python train.py --experts_per_token=8 --normalize_top_k=true --router_cosine_scale=20.0 --norm="layernorm" --norm_eps=1e-05 --positions="learned" --tie_word_embeddings=true --init="normal" --init_std_qkv=0.0215 --beta1=0.9 --lr_head=0.00735 --max_grad_norm=1.0
Below are experts of layer 11 (counted from 0) of a mixture-of-experts language model. Rows are named router (the router's row for the expert), down (a neuron's output weights, with its number) and show model dimensions 0-223. Each number is 500 + 40 x the weight over its row's rms, rounded and kept within 0 to 999. Numbers have three digits each.
Before each expert's rows: "raises" lists some tokens whose logits its average output raises strongly, later layers aside. This comes from a sample of Wikipedia text that the model never trained on.

# expert 16
raises: ".", " that", ",", " August", " March", "to"
router:500483438533508491439533452520517495531435501523437457522535530482559514459534478536433500415501593528511474397502511507446513449579480429523472516496594532493447462448508544515540527565507494509499466506454523513478459428512479539566456518487422514437540527543491510456510499497457426454528509430500550470400493541536524455498492460418497486467464505524472504451446478527422490445513517443483413528477514509525457498496468487465509514476502476570531495509467489542434503529564482547510513509457444540472569519537486448488491538511462521448549533543513534486448490465489543465466590474481504553586526548445535493547499437603419535490509541456478526496474485519500564571486
down0:503451495508514485455476546508447492465558450518446468488536500475465494476512473506469472483463473565509607489484522555504537484498502433481518528500538554494503449542584471512450511541470556481440506504499495521456451517492558517469537506466485506449433513457544416508491491518523551488532491542505458476481500494436503536505552514490516547515530477429438422493484480523527515545541486530606518459496507477490561400515492468530429537495442509499489572513481483553487472486468538405440471508486544495536489498572529551513513506540507542519514495498535474446415547463475410513515503581534504538502569618525490534542543439521460513443412479481537575448488419495454505522638
down1:558528500513484585429518473414461549460471458582481505473531461537602517469539533503490562519504410510530529543447499525562477555486401523474485503592414461550426436509539531500501526487543487431535574497551466509517498536569509591503509502558486495458495467523502513418591471466527482484447510519440512451451529472513489447488503508511505485487559508550516423506517494434508521499511450506600489464483403517472489512486511438489459534510535511515422524471511532509464555459503523433562531433476551467456515497456480547523522536494505501518481481508512534494499556496511454543516533513491453526524493454466497536433506488536523485538496514483441431493400568448529445550501
down2:470499533484489492520497527497535513471538439452465552559547492467487435511505462496523540527509487518440517481526426520519534536562512515485470481514462478492502479363507506497517528437539471449494492531534484519560503485528521494506433480573480432538542553446505533475447481555518444480402527482550546521485496441526486568538506463412511433527506481549485493506459467524528435488463520533528411523482461497464511551490547530498457534475448511451509448531531524474542586565489472521504465462482466511524464497522489480590571457527499494502442536513471555576478489523585463490529609424476534443522450440520575419460551577510464472494501578484538527495506483467448557457414
down3:480524507535521510424494490450548468501487465556493545474543524509487454505543437513521512464501516518479520430496552463508529529534565587465576541470487506489472464475501469457460504519520509498478517438481462527503444488455482409467453523531511457433532530541529539539517453464466514481495433478494580517461580511453458531494467489565492459492536560536516496483477479445570479498409484627528455517515509488502586564421512502555491532488505463517455503488466477533518503505558579524530507506503523423506482503498501479542491482450449461516492516496521520541581474546412529492487449505468510466472521452600373488565490436527440491467485486553462599597442561480462507482490
down4:448494581525530442563576458470484450502508453460480494508521511465469489488520500558561578459537487507508460541519481507442554487497486498550469488477468539431524505484476504548490432458435421533517485509488592420470547542520496476572587466524478493509441468481539487382487529446460471485496517565479564454517543498509464489507440519527425484574521443543542463515482436451519457467539493510547482522551448529489480491530478467551478552595450490486500515501561495479417521501443475481541526562532452536542525516499538489410500546465512450521478547492483491471514489543512464459515524531540506539440431532545543560493536445483559463453498537504510573451486515505579500484394
down5:476509510477490505465468526492499538506486509503543505462511417441426462477518528507504527535468439447492420448607558493496561507482530498487599558480530528498505534497531535469471397567563528478546512503436491419542506481500458518487527614419488455553517568554410521538481507520527520565506470466510485512489451495503501473515518515505415483508519511503467522503538551484612495535490477519457478487490522535469499453481504459487538480471565514431579546463485455523425483412462526522568462519457463523444423453501532507500485494545531419502471495519505532552507608489507503501504530500490532445532509499502465516495587561433471482525463519501524570401511502444439496496490
down6:478537517499514442490551548582531596508434542527544495510497516421535527456509596484560499494407550515502440510445504502503455471557507500476525427527487446552437444495458527531545486513550488455489541502481414512499511536422418541575497499499528540458491514557527544510507477468530430531510503480529479498514529544545528466544510475439451532543490498523485509430457553544552461507477568531492456509488579429479521463457480521523506442511510509343535443511543547462453463427465464484499507548528435471443554460491467529456447547507552457521519498527508548496471419520490495543491464551513557501496482459602472503474471532496519523532492429554507513502495513475545498464494
down7:490502493476507449474524558491492473445518408482536544506451532460470542486489543502522528505555494523504528449485497447455509522461483465446482523481563445480514557534452503443566574491552475500498523547455456544450546567456494572528577502490489573557551489497517556560462495479549492534558459552463500483515450446494444504502525452447501538514533500476560480597512496528470458488402514511525546535533575511484569548533524466529507560509533507417521451515431515402569566516481506425506481453456485437521512470484567545460529490521574489546444486500557509500484455476503495531471538505502475488402465511481402503554489485446465508533452535446573522457466417464507528492486
down8:574549508534479448499552510453485518506494479478512525526496534491490483488491451499532498558571466546505538616558493490496471545464473548548484482497483432507525494477433530517505487413452499515422500450573534500468449478551482488503635475543509552516471464474480457502526477514553563563476454573498442455559562471556512489520488482552519538513530548478492473445498406464508565413517547499496581476478438615460537447563556448442477432518470480499523525531545457493523475528451444486510481475483533455503466521545515408505532532541482445494455537453522482533474538486514544431554459450531485508477489533501459554503530470520531503447500533453452507458521479427534532481445
down9:457587463446502546494566475497496473493517425496490491557485444490525481477505460576543494505453511411469534499478531527439438478554465525536534517538495349515503555540523454542416551469542495502544559488476460433543518528548480536522497488528528485473437462529491507481519481440524529473473579529478517442484400448555531468483580518509527431518518507530493519501492532481495534539522476576494530560508508475454520530467501505543454477551438483485451568513579530569463489435457533505491512447545482483495556571434535493424467514496579524497450489541476492489503412568537512518473524471534506516452485497461455527535534475549507493432483525549403496473488499565525445516547
down10:487518513487511535479488488477573419562455513460474410481451491575577493527427494517493567457483527485483486517427482531529513488444504437501550463612444488498455477527472574446483566451531494566538466520476583478515486470494522537532515414509500541471544517540499506531466535536432489542517522549494489517462462441532493478509506430533522543502487467504532454450494491505508493628516454485531513469437469545518453549455559503505505534419423460557512429477472590415538499507506487519492519554508477529492554504557454434446456478505514503527614480529485478479524509552477508568444490458537539549525528468472500498481561425537488513492512546509471501466427485548474462453523
down11:502424520441455555560516476448480537463546507497513526521543548485460522473567530428508489516546522482505521461568511470465544513490524503512482443552436531447519503530423535496475460492457439529551533513441614531459472480526463482452532498506552466533530492499495496494503507509486388572602521499515541476513468570509444539546465533431502501494435474472467557513504479480560451509500532510507493480461516491525504397474488458530582443541485465497497555524518471426506509439566495505473517550481498481498579519491495519503460546491518422511500549556486536550469572553515431479569462546530438427463503489453603562558474566503532462475521485477454448501512452571446474475506
down12:446460482518550486504517465492549573529435488494509425461407486578489459527524573584587443418458530449491501491556458533467543510433557494438451555500484497499534513450505516485478524492389517481504481534483497435479464528540532491474478468608521558524491447532410552493411457496494527496525474541490493505488548563475511529442536491526504495571510534489542592475501460515501539523545552462517515510494472493436504496397532523485541542534434446502507448482481539479489463507555514517515473571521439453525542481509537464502484436454489497491541498510540539440546522480551474555501506495498458414517536468512477559526506469498535445442541508522540569514505557597458486477505
down13:488575485577462534529503511530526448518442444485380514490547430503525532496484436498495439466461516528458487549485447494502513506523523506522497522556489528485469493506446522492441501438474451521484457454442505537497469467533485534498524486535459465487484558459570532548515484414492522473604509531530458445538454525547487529577384542519512496576523481436497477449494525516520527513569504440521498538491501592482451433522452515525462594487467478474582472507452515530572457511525514528468463524536582490464456536505531448537519463526475533417434448544544593520482510499524498504496485489491486552586461462497458569483515535515505468471496489480544488583544480433471420507515
down14:449553549492442460557475450496539548505519509496512463516492500484479483424466446493511498551543507532548604465527507463469484455515562461495532491468543499568502476487490566524502555518568571467531475564466455488565397524451485429517501507544499527436558460515471473547530478534533506460578550479478437411471473476488526573461495466499537442431493504475497480450587498477514515518484481561515559502476518560488530452459515506533482550445450557458493503504476482526556497603540441534474623498518513554538426523484521424503485515513486536497513447486554480502510510480496459490538455447508454475531495476464524519595511601478469514380462515488519511517467521538494492488445
down15:513428452525473451435527563487544504510514497511562495493507446536431480492512511430473490432486455515502500509578529568476549410468516482524507472464542496427511407456487483493461514552530485580561462505526381480502489489400527498495553532428513488465564439525493458514496500557515482485489516484603514485479449493491504517560524553491548483518516501549499540474556469451540477477474531481451535508481551544496491542493509448519533465510520554560481441601470516478549476485516506458529457439531496499461563445447433501533562514501479457506488490573489535475562628498516489486483529464546479489478556463537478358486518475505518568561470503552530508512513483498528510443495
down16:494489485471507482521551516515480489454490545460494501513484485510503537527494567547541524510478516455538475489505536555512484528420442533482496439518505492548466496521430521463507504509470451520453483511489502516597574485530495473477409472463543475539475491485528503577512470395446517581488459535463461449507556465554481486492511496515514477406463569496550522572560449423502442433500407432527539504525560520478539523481517521429520495460538494541560440498514520471457523500533510464539575456519477558404454493444503488478531537455633523545580541479519433478511517526489477476546463473516517545551463399519443448522575504471467543501551479534484461507520546470527428495487
down17:479450533465555500447452505530468505477478483498475419504480537464584572535447487515489512524523566496462519523547539486476504513516462543477462476566544506465496498503504478536473503491530476474464473500506414518530499510468590445501534511440482460499460456493499511466505499563505547504443436484552540512468485527478453493460524534536511468495524601524527495594572517574428461442481478470472479421510455474573544551500493505502496392510523541524527528405488478532486529434537480584517520450505476488585494524463429433497539463515539523470510541579472492559461483494526489459591507538574575519500516531502439517500472562449490521491524553513461426518462538471406530401465
down18:567451551547556490419605451532510496473569498480504517505443518612445550518532513501432492546544526534529385567461479450563495445543477502517459473506562526480518496466435479520563491518474492504469482492526566504470557482510527515503469457520502510537539492460523527552478512566503463522512436501498557484526532567502510490447496572500485554482535546435475507508505435542488534496553572517465458453426565409508454474504491487494409478487433494510434475520491525521505486490497508482503505492554459486484468497476535583472495461445527497492474468486502538516481466478543495469518530540523484466468535518435516502581423424531437489489428495394466451547561524489567507548425
down19:483441463564494509594503459493532556484499512534493539491527488450542517501492455524512453557470509539549501534517535483479566463512499479506463540498470502540533536484518507543563530457503446478592454549484544482491510458461517520551453519494406478479400507496473495518402480495504541482479462488497520539547497469502467454481535531542565527506545497514424465468444519499505487457470429439548516453559478496577531430546467532458501539520523498449464500471520548530407585423507547504472456497604596506477466518512402486531564513474507510499469553481572494539518466463556435411513571492482498489520535570473512478399512525446489548504493454542461563469492452471517488442475
down20:480502523469460511461496558556500509557510392568488558422494494495440541457579489494474450504506516575503470520492437466581422460404476482448482498614486508513512514540553442549512508563503519520451493492578499490481559440526486537413455443433528506442508518482461571543511474460455558501465513488479488539486511458499476491525502483486533462520536500545493502487474513463521427500528516491473459474547491536502509568513489492475479556498515448534486481574418484484418497461490473556518498477417554497432467519506545523547476536489561571531561499459506545587435538506514470501606467527466465502462482435449503490514548500523557524565576544489461505477546496504459542495524
down21:490535444504486534542561515486478474511406500420531533548406578466494441526619542541508534520532501557547516458505514486503458473490510531522471542509461521499547477554551562535454546552427567492509491445470503485451464466561508493534526491473500522489449458566536487439558503498487504507476453504542485475597510464415536507480517455472500500418439491484526488461484501494500532442510555506475497452536469533472504504600542513522556523550479414473457460447503465497460505500453501554434451505481486489515406473521507525499453526472499527454584470571543549554473492491524503446531504566466487561460499528464575508491521410540470557517541519526467489420462495453498588467502
down22:515480459465522502525503490484450503498459459464453471476405542582549501503558564463452437587451504518530520459537536509489507492464456476563517477448507462540498531427460513515502513477470426536544468437507549480522483524422500579540509538514559502530480489477564490454476478529463454500507528442538464531443439490473478480462498440598507465423453477524531516487528511509507590531550496529499495558543572579500475541489523443501516480510442463573510542517479448451522575615440547567519487523468464453555455529432549488468514509536528596507554527465503535503587491447449532490458441508451544461507572466547519470507474514554485524499516487514480440531474478530460504460532
down23:519511499490478488542539510508470542508490576493537527464484497490509482467485576523547461466552475514416552496505473489447494533549538496553462511477495470450546553486495664442510536444422501542474477495518439467571520512504537457545552481481588522474481465473530532522608504494484477428546529506506518474537548475575473483475459558494480506501488552520595460545456527444474447456462511451463505501480549467513525533542474504442496419509501502477596476491509522527414572530508439550476534503534467467482492520431513470480468473517488443478458531454544457512574412506455554486436533464463528465517465479513556498459523577524494492526449485472459442437542512500559420531500
down24:484526442478505466424424495515465446459547444567507464525505456427509619547513471486462472488519517442476467464472515466518462509610484487506499576493505510487524526556445530450474537560559556440459484543515515427480497511541514523507542517500493459491489442513519538490515487534481510541458457561463496475510581556516463469483481523517476500452508486493462556519477553493518513554583460491465469542453497467482422515505443495445485537480484559534428504465505499505486513508531494559513529491498425496549553439531530502456468545502524479506532449556564513486489407498423428483554581507490478524464468473501453477501468463476454518505536521510656565526404505567540459556521
down25:596522456493510560520475504479412491510507495511571480455499464413457477469455565502561630447488479396558524473438501494555469531558536506464555523484469542501494528574437440547441476494503550479524506470468475569509562524441561523488509502482512478524488449475465471504490435460502505548517509486458465502497482473429505482566462483440579496480527478460494525467545534523523530529499570453550425494480513494481502539523503487545493465549537469528442484552491455536496526485563542452548476596524523478506528433528527503489434491488472559503513555476428441479482541460485516459469572586430474516507520494477487538490505565490497555439527557497420519493473540541453497458570
down26:500459456516420495464460577536594490485538467555483468543458556494539524466520485467526580512420448492480444491448514479546503543536571463526454473458507472530503394482480482498492458471415415510555570534482430488463529571493629455467476400521519506453453528504499490488515575474463527519511495514583471530480524572548466591548446525433446494493448516511523524495499514548476487469524517511478491584580499554422520478483536497463505496551434506547507472450466493530501517490471523487487540524478496490477493524477500564462547550524476525479477517534454465483498482501492565473505487491493477573484527483511466454476497470462460433464562508491548567548552559548491462487422
down27:523508484489589478584478511480471540466469486413551493486541433531468549491511488473506477507498503494481452474465524482453492504444486533488525568543532489545504550505528433452410518477532476536567496477559510533584496480510508466527562493428469499536456488464538503476488574569494521468513508499389519493485511461455498573510465446521508430533575527544468405490464442470496554533469495472537475446493491476516457513427502414495505547494492573479442512507510506546449499566495493513515533473506521554490475588508436483535460491466453501491573481561505603483549514438496524404533466484490522569489478505496574503468525468488586555498478519576463513470526493547498394459556
down28:560502422498473515528495518546482494529436552537385497502481547524456470469524555467510498514569509495501572525544560467516556524529483426553511400521563511468433429435439447509426558499452507503487527507507492481536474480469457537492512516560529508497542471540573535526489497455492473437540494491474566530579550440519480475500441539499521455515464449389539483547568414494444509511562481446538477508462353512511534519458525487489491552501528577494525500534548476598515491519458494513494457441506541458475479498506574445467498535469509469458513440581477469497533455527476510459558495468491493502432532559527472540540519558484513439501476494500492482523488482529510523479505
down29:438417464508491495539550506511502457530522460510530494450551569521522503485475456476471507491445511449543501457511456524544503548423419503513474457445541482507425472463532509444463491455536566495492457429501516488503518515549439518483416454532527490540500517534475440514576416503522471581516494507482433426428540443492472531537533504514438543481473470471413579521445456478480495580502392547458467496464477517481472534514460502567528477539491524498513608496506552516549503506571524484556493511514492579476545481519530544490498560485470504450493492533522443494506487526456502474569522468535502531553487469503552490569540591552556538502501441436519430487554579489450523493528
down30:489461502525460553463489482527479506466528534501471532477429593557527476467484513553543502526485549470540527499483492491541474552477509573526504461474502515514487481547550525489477499520537509473518465441527544510504591496557512479487411514472480496516494567547594524451492460438485514478514508487554440419456493529520623468589555496495474475524470521524508496457472483445516501570465478519542483454513431413488531509445506425587498539474472490514575409508469445527380440484541482496406510551521532529545500499480500485508468528486461450487494526506465469500558481518529460471488560487447522507562479481606522516461472509520518506499465436473385581552477477460568504487501
down31:543497513520430444509556506479571485437547494521498523492528556515518519492534582439519514430488488456481545462510581542511508464502525457477488449457531517527486551431433475508437485390559535461498473453466500504536472556547439481516530530459487506513521498543492461511553441536501532402443417494526501435537454475509521434438499527505484428485502512478462500518497617454476485510458492515486474531504514572498447483487506494460473537501485536542558516508542470484582457490452496508505536521494448594437517482491532458449522492503499584504474567460487497555567532444476509498448494508423542484536526384543517524588548495490518511435496526472531584484576528517476566525491
down32:499491515543608488504533496510503490486515460459470482537530509399517503455458488475465472520507485494507479523438526543509566459399534493478540519445479466535504458537562500478427546508569550442572544564505442503523539544484489518534462434533466470445557496485480543484485500573481463452453551494509490469589421488432532558517558418522469556539467427485516463462493509532543488538430556491475522595510567523515530476423528471460508542494423496443484502483519459507431469562530541504476513540529492466443522529493533546572483491562518475491495438513492428502384572483542511554517519500437518589445484488443502519481527542486489500487535557487543510533477479513505531458476
down33:475532519505479482526538516479462484487475467476471464544516427528624509397440497529510519474448479494402483419450532519522494496499500584463476450479397529534581511519550530475440484583497432470424538600539496548536491443529493551460484475453448499450524573543537525455530532429515521515550438501523451490486527469508460526526535533493469551483535454467460528509542516534532524564465503459460514562547452499544416532526433493571498530453473499485567521529515456562494491470473538527485509481540450475511525513498517514555526521470473454508526548520468530522508545493534497466511537481462586551508500474546470434519492466418437582531459529522485531441477468480507444555520
down34:475512508581528539484502542489498418505491580515577446476449573488480489497514500585510484504535462478625493507504532470550489512519536484506559519463556547444571529518524531504511456450494448481492490516599470459474579461461484481484482542453523457483494551463510604463413505489511525470533511488449485598536555477514503444586472505506503491524513574560510478399490487451482453565509462535508492509533465427518473490493495464480457491471493477506485546408477489564567455553551492486443468546463446539465509538553519434518430506519539476498498479495474519477410464569542511470521499471427526521457452532465487574473519531504509462527535467422511461471462511446463521505514
down35:518512502464554495565516520466519591499438537473503466525530434471594513481495539523568483516474461495416543560467517449560477455530506469533506451479481566507491491569451487435519556496495520520524512508430510466440467529529487546476499516490471441537498501557510530514481503574450435463488514544541503514462578450523512497435451427493501580473430469491527495458519539527423513502476503464455409520512546501497465449520521463432546534502497563515445458448469425541517422468509465462483514439457553422576476491507466534583537517477540422535491519570506561450518476504517579502478473509555478487543482496523505453492493466584459553504537499503501531457449597515506434462508
down36:470515549494536502452479463434433466484477552436461528486518603577578501451465535488497502479543526479515477542462495505561519489528465470503470421496464488476520521536549492488414495503481515536547476506512486551535535492502524493477484472498505461509563511488511560478550508462470517449418527465561425508529455481476459492414543507522574459519470528465499461435539427510544495522505485506484524519479504483557509604532440570538590565516516396518441533505454494435533513436568472430509475517491550551468533550479531450584559468426518532480498418468473479542512494447485449575501501522475511438565466462469494433517544543533455495484559499500524435451517540465548535517506
down37:530517494537463491529493563478485500475418509489490454456553495478519485507511472581443543400480507499554531428484547539441545434494511481511539495565468496499479464535490448461540486602521531521458521568463488464517528468442532535491546608515508441442469537511527507537495530527530519499521487538473478452433459564527547499553452554478618542545557502482498516443418546503468494462472555521516502460488538536469452483469432523412520551457513484470497533508522431471504469499527512470502510520513497462551606458499502514483453561482533484550530523483552584425466482451406480485507541445474479491505507490560492519439433510577493424453487492501529509499483476483588545455461
down38:529515508496430466495485489454503415489432488479495478518504533479552488506551510500499510539446470533523441568530528445497453517492515511355480469534491502483505520477579500446506533392475477545469465483487534545496472541552503416457405516470505465470516521507516537472471459550569473554488545528452548528552524460543527466520563531495508503515587489519519445590494485544438508517525405447539510483536526397518531448557483545467562491518507577522496525588475566526486465458533470506489549494505495483529484506539543521527540451540504531542454451534478409504545477492559460459498436502505488439514426504467548519515481504438550535533448519499471539426565535456458537528519
down39:529429549501509466557499440488444467479512451488455515578487409508547474490558572484379504533458485518474452556423505471446487472448461521462517555545427516569519556465499557552476488487454475485552473476495567485497480503511553515559433486506441596502619538545488472492521527488531561446532512481562516498472528454546431524501409480461526478516504426572481543490470512537436514509514499476449422462485469533508500575531502588574554514465516508461517534575494496430533469412504566513471464457443570524501453515488492479508501487559509520513525498475525496490456503458524541492566471423519499432456479464489513505484500512476490516569512491492506493476515514506518490559523
down40:451494527465442486555494498441456529555481484500491473547505580487405517517533494495598497496512535494518495513569525558532497598504528529542482412470492480511500506542520541545504587481494515529459462540590498529478540560464479495517436554530586526513525486470503532494537448517489472532537503611455573482582519544467492454492478563410536525426536466513440506496487488482536570517493407517434526474495500496493523453525416509507496499524474513460438506484479578484452498506522475511455510500523507439525496459516486478507452563538446437525495481455467448411415473478477475523518485527499474456484476527504496420475480503499462461551512458422526578585574480514475517546452
down41:444502582470439493558534518505522554478490486520549546518528545537536549470466500505494463500523448491459516592473493494517447493551502485505512475484474569453494467574477554482430497504478502427417451471576557466541548465494544489584578467536495483519474573494534453543460528489524498478424510412506506443475486506485543519469459500506525487398516452468504472544518468424495477459462509501539533480472452464460542536483500581487482447510545466498505471473461486486460462499543516571474489570569530491519462472542521479492507432497467519518524548469597468439527500565554582519489484535476464546605484585464453488520458532470457466499457526499582498496537525489578456423451
down42:586478473524495518501544504481535517548504505502489534523454520481575454463471454429477477496486561448543489560400411500481483501499569429431520478569526558520530520444506471410499464485462551504505464585456513520471525544478482548518552514517536497503500490454457525457557484491537541539456520465500493495498525475444454475519479480521525457555483513516496428501522479510442513461505519481565497449486457550552526492501504521503426430577553499516463540470502490505422477464559431552513547525517431502449550599581470515458472522456509498488468519588434474497447473495471588485488470447470585513532521546500493472446397448482473554531493519477437414510555480548490486544522
down43:464480527453461469519439544528521541584510533532527521437593457525496508593453482530597505460502521510499482489485495527452483472545505426539487531463482518546522532543527497414564402516530470538503520509533471479431512470525457460495513508551432486560518483430548442546486477514503600532576449434520436471501472528477561481505455384597513421472517519498501497538489501473468524448505450581510523549467500558507492460504532479461493482512456564488481523510552475484489447528496500433508553514443530465488499484514498564458474507526517522577448515472551483533518494471423493584486444529488453542448405486465485586508511543470485532454513487477485492479446493551511530555496
down44:452465492552505484528497495500454483511536560539362537473531485488467489452435483513533469585501417495516493539559470432507437559464436555526497473497478555497507457449486563494533495474526538500541491393507476578526482490528489507533486467501460449524526472436535496565503449475498525528508476525477505512593481482510532473553522459466552506503550501463505520510550485524525488507559486526463480551559519378436550542503506520511460422542499509485552481513516613454502512478488559453549464516503423565494497507451530551488511513486472437462510502497473498552491478511534511419544533496506599487476520492490555522499542488535480507523483394472451509398421560472453456495565
down45:489555538518497506602535542476466580469501583468450472542509538540540523520462436445508464493434466449507562509511566471501504476478466545452532471518519488551444558495513500518491503507503476438508510551470501447510514424458506436491511483508485549496532510448497474577523439423576475450499470490554511500516514503476508534484490463504472551453448463507526538527610503541557533400469600462528487412472460616487470528512494457532449544415479514492502557469560481510512510480409507518527501464553516461498483501428474558500442491493452473471496520499507447458559484489459542561440491568505557488543497539461504417459515473514529504538544441515456553529518538571502465544517
down46:558463492529554448480489524484477448447537460493480484439422549458503543495567464494515537465500464553553477455482488462494506563476483538576544475505461480504458529549459488563499505472592396549535540491474567485578496464489484498525496460447541443491458480492530464532452520583455517523499544501493510500585493574514525516531549477513437494526448485447467455503447511445516441498455473452508529535489449479474463449623440529499539492516450509600493564498532488567586585496501549518514503447515511485479529582463446456466503498452523495492440548500506563521548480558406470474558513536534458551445522554507472522503466458521522509478466534490449449531466453458530500513479
down47:509566558567537576462529513499450424527549519514556473547456519506518461503466478530554523584528470454479479518571540421490525538452478504503495557518452535526551473520465480579500472482534505502569500477539426470503463506545515464440472523497510484456528522502581525467462541515541533461448439522473560493470453520470431539496554435467510506485449538403577537464440529536518507532484529507497517483535524486516432532506492531453497428508541526507493552495476504508476399463496452460445455549541547511505484515488491515508517530474365545468565483427469520443490448513500469460488415501505536616498499575536472520484478438465567507476473579516473572493497447503497515531513